From a checkpoint of a small mixture-of-experts model trained on Wikipedia.
Experts: 160 GeGLU neurons an expert, 2 picks a token, a softmax router, a shared expert of 128 neurons.
Below are experts of layer 5 (counted from 0) of a mixture-of-experts language model. Rows are named router (the router's row for the expert), gate (a neuron's input weights, with its number), up (a neuron's input weights, with its number), down (a neuron's output weights, with its number) and show model dimensions 160-319. Each number is 128 + 24 x the weight over its row's rms, rounded and kept within 0 to 255.
Before each expert's rows: a language model's description of what the expert responds to. This comes from a sample of Wikipedia text that the model never trained on.

# expert 13
What it handles: Plural and derivational endings and common nouns completing a noun phrase, e.g. t(akers), prov(iders), kn(ives), shows, members, forces.
router [192 119 110 148 147  69 125 128 139 199 149  92 115 161 138 149 124 117 151 149 140 110 150 153 146 139 113 131 109 143 102 139 118 137 111 164 119 118 135 158 163 125  81 136 169 139 103 137 176 130 162 137 137 167 104 118 142 107 139  91 144 148 154  96 166 110 148  82 148  99 153 124 116 130 106 141  92 137 140 108 143 124 170 122 120 175 133 129 142 155 149 111  96 145 135 142 109  91 143 148 145 168 109 129 139 181 142  66 119 105 133  78 147 124 144 117 135 158 111 100 124 135 138 147 121 121 105 140 148 172 179 134 152 110 106 105 127  64 101 109 135 163  75 108 128 159 122 112 173 107 139 150 108 120 136 129  94  90 122 139]
gate0 [148 121 139 132 168 102 101 101 135 109 145 152 118 170  82 134 145 108 161 107 134 116 133 131 122 111 104 120 174 112 100  99 128  97 168 146 151 107 135 116 159 148 120 154 135 149  97 119  93 158 122 117 120 149 119 121 191  96 140 138 144 115 141 100 109 189 180  94 110 144 166 169 110 137 150  88 138 159 176 142 113 136  91  93 152 128 147 140  99 151 121 147 126 120 133 119  92 133  86 122  99 162 110 146 162 132 106 121 104 100 149 110 143 148 189 131 123  81 146 113 133 130 140 116  96  86 163 131 122 106 127 122 112 118 152 119 111 128 147 156 183 140  94 114 121 146 109 144 129 110 124  98 117 116 120 135 114 183 147 153]
up0 [110  94  84 105 147 115 152 159 112 121 130 156 109 140 112 188 155  86 145  78 128 108 109 172 156 118 126  75 163 122 113 128 168  99 138 119  99 129 126 106 193 129  95 126 118 132 110 165 150 139 160 150 130 158 117 123 117 103 161 113  97 110 151 110 122 134 128 174 154 137 146  92 146 125 137 136 153 131  99 139 102 141 120 129 129 125 115 141 115 128 164 116 131 142 107 146  98 166 131 111 122  99 113 104 145 142 126 159 168 139 103 159 107 145 120 136 153 137 132 120 160 157  93 126 163 116 102 123 124  84 107  89 109 128 155 131 142 114  77  96 103 103 150 136 118 156 142 113 149 148 124 146 105 167 171 158 128 117  88 206]
down0 [169 154 134 103  99 133 140 130 128 128 118 114 108 141  69 139 166 136 139 128 137  85 125  61 123 129 154 131  92  95 136 106  80 151 152 147 110 145 117 141 152 107 142 177 167 101 142 123 176  89  96 133 125 129  97 102 103 163 144 151 129 162 152 153 133 172 105 151 108  97 136  89 125 119 146 139 145 107  72 146 141 144 168  96 153 150 172 102 140 148 130 118 119 120 117 120 149 128 131 139 166 131 124 117 152 108 149 126 138 100 181 117 106 127  91 113 144 109 134 126  85 142 134 171 121  88 113 125 121 124 111 134 130  94 132 143 127 113 158 122 176 148 129 103 116 123 106 142 161 115 152 179 128 125 131 135 122 122 173 109]
gate1 [151 118 139 168 145 138 131 128 104 138 122  81  95 126 117 152 123 152 104 129  78  87 172 129 140  83 118 136  82 108 148 147 128  88  94  88 129 140 112  77 129 158  91 114 117 128  96 132 169 158 116 113  82 147 118 120 166 174 146 170 145 151 133  81 176 110 123 152 153  94 156  97 141 164 138 141 128 117 129  92 118 134 168 127 160 186 127 111 130 135 141 144 123 159 111 119  93 118 130 154 119 150 122  78 110 155 142 138 140 143 106 157  85 148 169 106 108  91 160 109 117 152 122 144 112 126 125  87 152 133 131 117 109 126 109 131 145  91 132 140  98  76 155 103 129 121 140  99 130 137 124 104 114  97 111 102 123 107 119 139]
up1 [ 82 103 111 128 150 172 170 101 151 140  89 157 143 123 174 125 130  90 177  91 107 138 120 128 134 159 137 157 128 128 140 145 112 168 138 156 122 143 107 130 117  94 135 103 134 130 109 123 107 121 125  89 193 140 116 177 128 149 108  92 119 113 136 163 108  98 171  89 135 123 154 168 116 147 131 139 150  99 164 155 157 138 120 116 119 164 129 130 175 112 101 134 106  95 115  72 172 127 105 132 108  87 162 137 150 104 110 119 103 152 108  96 139 140 107 154 116 124 138 153 119 123 114 141 126 137 139 163 107 137 132 109 112  95  87 137 130 152 177 101 113 148 147 106 103 121 131 154 133 132 186 128 178 144 142 113 148 155 129  85]
down1 [107  93 105 118 123 105 150 155 148 136 131 100 165 136 154 172 110 143 130 153 123 112  90 181 116 115 124 142 130 154 159 115 128  99 115 151 115 145 147 144 111 116 105 156 108 122  98  98 122 180 121  96  95 163 113  98 138  81 112 125 121 125 154 138 135 124 101 118 144 100 100 141 135 141 118 124 119 100 124 124 137 137 125 148 128 132 179 132 168 111 134 161 153  81 155 145 120 130 113 106 105  94 170 128 128 109 124 136 151 179 131  99  86  91 163 108 132 120 127 107 119 119 119 111 132 125 121 131 159 146  65 126 153  99 136  98 157 111 135 102 181 135 127 162 126 120 119  72  99 124 131 111 162 106 163 159  69 100 137 111]
gate2 [ 80 107 126 155 127 109  87 126 129 135  81 116 141 140 194 124 141  92 110 140 122 138 163 128 138 129 131 108 126 145 129 117 117 137 146 119  78 143  96 124 138 111 138 144 133 147  97 124 178 147 117 135 122 144 122 148 108 168 127  97  85 124 134 122 118 115 128 147  91 151 167 112 140 135 186 131 133 137 158  76 140 102 181 103 142 150 132  77 129 117 140 124 122 117 155 158 143 129 100 162 107 105 107 109 116 124 121  95 167 148 156 111 124 118 160 178 121 189 110 108 162 114 107 123 145 123 125 139 120 103 144 163 130  85 137 119 109  94 146  83  88 137  89 117 130 110  90 169 148  97 132 154 112 154 110 108 124 138 148 113]
up2 [103  97 163 130 104 127  95 119 126 157  93 144 127 144 159 144 134  91 119 167 138 110 171 112 147 148 109 134 120 132 133 131 134  96 169 109  71 130  98 130 144 126  94 131 121 123  80 109 171 134 116 130 155 131 141 126 136 130 132 113 109 144 152 131 126  99 146 126 105 106 143  79 134 134 136 164 112 130 126  71 139 100 194 145 140 112 144 118 152 110 186 135 126  93 142 149 158 148 131 159 112 136 120 115 111 149 135 100 172 128 137  93 130 148 148 171  87 111 132 125 175  91 131 133 160 141 119 110  95 135 122 149 139 111 109 136 115 123 181  89 126 140  95 113 135 116 145 170 160 118  98 127 130 146 119 105 146 144 114 112]
down2 [136 143 139 157 106  99 142 123 114 102 107 126 130 124  94 102 140 112 124 100  98 162 112 100 134 113 149 127 148 134 120  99  97 140 160  91 149 126 111 108 114  92 103 157 104 163 120 142 126 122 169 116 112 147  66 147 110 116 131  95 152 106 171  92 141 102  97 152  76 144 130 143 134 126 113 156 131 100 153 169 105 207  82 102 184 132 118  99 137 111 114 131 143 132 156 135 107 108 118 124 125 141 142 113 177 143 147  96 144 118 172 164 158 140  82  81 119 145 118 143 141 143 160 138 134 113 114 134 144 119 127 129 154 138 137 110 171  84 121 118 120 127  81  76 101 133 117 117 118 166  70 135 118  97  93  92  95 150 165 161]
gate3 [161 136 122 136 139 141 111 177  87 120 102 188 160  98 130 121 172 127 139 111 103 146 146 101 136 138 115 118 171 139 128 147 129 151 171 190 108 147 149 141 134 122 125 136 181 159 123  81 124  81  87 137 116 135 149  93 129 116 112 120 134 128 158 122 116 124 150  94  98  97  92 134 149 137 161 119 119 157 178 120 130 131 162  92 119 155 137 134 141 133  70 125 125 139 108 121  91 118 127 142 139 192 125  82 119 124  95  97 142 157 144 115 100 125 147 152 198 142 121 163 153  70 149 110 150 145 112 147  90 149 129 119 147 142 147 150 141 138  97 101 166 130  75 108 153 148  64 136 135 102 152 139 119 122 136 101 138 132 133 100]
up3 [132  92 166 106 107 151 126  90 120 103 139  73 109 167 123 123  89 133  57 139 116 123 124 141  81 134 144 115 117 131 105 108 142 145 150  97 111 122 128 164  90  78 121 138 101 134 112 130 117 138 146 130 131 117 116  90 121 161 130 129 152 158 133 129 139 136 108 116 114 123 144 123 114 132 122 193 113 148  96 108 135 131 124 125 153 101 120  99 145 138 176 122 130 136 129  95 150 172 144 123 109 125 128 149 139 131 132 127 113 115 128 132 139 132 124  88 150 166 118  82 117 147 184 162 153 163 161  94 162 106 113 155 175 116 113 137 107 111 139 131 124 148 152 128 128  74 191 130 100  85 100 141 204 141 146 141 127 145 132 123]
down3 [111 158 114 126 151 146 115 143  96  95  93  98 120 143 108 119 138 141 127 126 136 123 125 111 127  79 151 123 130  94 120 157 127 163 143 127 136 109 135 132  97 126 143  97 131 139 156 136 102 171 141 119 137 138 124  95 138  75 102 103 153 112  91 135 123 125 186 134 158 105  79 134 123 133 158 141 140 101 139 100 141 170 113 130 108  86 110 109 163 137 107 131  95 139 106  72 146 122 133 150 164 149 142 162 169 112 163 185 108 140 168 124 135 109 143  88 126 179 132  74 170 207 150 107 121 138 126 128 121  95 153 132 128 110  88 143 112 136 116 126 104 191  80 127  96 120 119  95  77 168 138 122 154  94 152 153 155 139 128 129]
gate4 [144 149 136 166 116 118 104 106 144  60 178 126 117 114 154  96 118 110 114 140  90 122 134 130 158 144  96 122 130 114  98 128 101 129 125 128 119 145 124 107 172  91 170 134 139 151  73 171 163 128 127 121 135 133 103 128 155 144 140  63 138 120 162 115 186 128 107 164 159  94 113 143 161 134 131 116 158 179 143 151 127 128 112 111 170 110 161  98 120 153 119 152 123 150 139 152 158 132 171 151 100 105 162 134 106 145 131 146  90 134  80 120  95 158 139 150 140 127 126 139 144 151 108 126 101 119 127 128 148 171 147  81 150 154 168 126 101 103 153 152 162 100 142 107 112 124 126 130 151 133 179 136 139 161 116 125 102  96  98 108]
up4 [122 177  67 177 164 111 142 112 142 111 137  94 113 142 142  92 128 127 142 118 142 132 129 149 154 154 128  94 125 108 124  99 105 123 139  95 100  88 134 124 137  89 165 116 125 120 135 129 170 115 134 129 137 155 109 133 107 133 166  41 137 136 125 120 143 119 120 147 127 121 149 132 134 115 141  89  99 164 121 109 132 137 142 140 183 108 135 112 131 150  85 118 161 155 119 136 118  89 139 154 110 144 151 134 117 125 128 160  74 104 119 117 133 135 125 129  90 154 103 131  75 114 112  98  93 149 126 164 176 149 131 133 152 156 117 120 156  97 117 117 185 170 159 139 114 123 139 156 137 139 141 135 105 120 158 111 111 120 161 122]
down4 [135 136 153  93 123 162 131 135 150 175 129 115  78 167 112 130 134 128 113 119 137 131 128 138 129 150  96 134 123 112 129 124 136 139 123 137 148 183  91 146 106  96 144 134 124 132 120 124 126 124 130  85 111 125 108 101  73 142  92 106 136  72 132 147 160 113 161 161 154  72 164 144 150 115  88  97 104 153 177 122 142 152 133 131 139  87  93 121 140 117 135 142 144  90 121 142 145 159 127  90  99  97  99 148 157 106 156 172 117 140 137 126 118 126 113 102 139  97 174 112 153 167 148 172 157 127 117 150 108 109 130 137 112 194 115 132  99  98 175 128 156 129 118 126 108  98  99 124 176 128 106 107 155 116 111 135 118 125 151 135]
gate5 [ 89 106 109  81  88 103 136 139  94 114 131 111 136 102 102 151 129 124 139 175 117 111  91 169 134 171 169 121 105 153 143 106 125 136 140 138 143 133 121  94 172 135 125 142 138 128  95 139 143 150 158 131 172 144 119 123 114 136 114 123 102 162 112 157 110 116 143 121 101  98 153 131 107 138 114 167 106 181 104 114 129 160 151 112 144 144 111 149 110 150 152 129 144 108 137  96  98 121 111 145 123 130 131 102 144 108 125 114 139 113 148 130 137 112 149 111 143 133 140 145 132 119 115 146 116 129 139  75 150 147  78 101 128 163 123 121 129  92 137  71 105 110 144 141 130 106 132  89  90 125  74 151 117 136 161 117 101 135 155  87]
up5 [157 124 144 100 113  94 135  71 133 139 147 138 140 128 150 143 166 102 101 127 117 165 142 122 110 121 155 135 123 116 115 111 133 138  97 105  67 136 131 100 132 101 152 116 121 128 140 159 181 153  99 127 118 141 138 114 146 127 137  63  88 134 128 120 164 133 101 135 125 109 174 127 144 121 129 158 168 105 108 115 132 118 107 137 147 170  93 136 131 141 182 106  74 149 139 131 171 120 151 157 114  76 122 179 105 144 178 143 163 125 139 136 114 141 136 151  71 155 100 116 124 149 124 154 130 146 127 105 113 148  98 136 112 112 138 126 131 100 147 108 104 108 151 112 113 115 146 157 132 144 131 144 149 110 125  97 109 141 123 160]
down5 [136 147 159 107 130 138 106 161  97 121 103 130 152 110  98 132 124 148 126 159 132  86 109 108 122 154 163  64 112 131 133 122  58 157 122 125 129 138  91 132 110 155  97 137 124 126  93 126 104  97 153 112 133  92 129 194 118 148 146 113  74 125 121  87  94 149 137 167 120 174 171 120 143 129 121 109 125 101 102 125 105  94 145 139 147 121 109 129 126 124 126 174 125 108 163 116  93 150 161  98 122 123 151  73 132 118 102 104 169 136 128 124 114 172 129 120 108 103 162 104 109 122 106 102 122 151 141 134 108 153 142 150 121 129 144 147 156  65 153 142 140 119 143 159 126 149 122 123 142 148 128 114 105 114 155 117 163 102 166 132]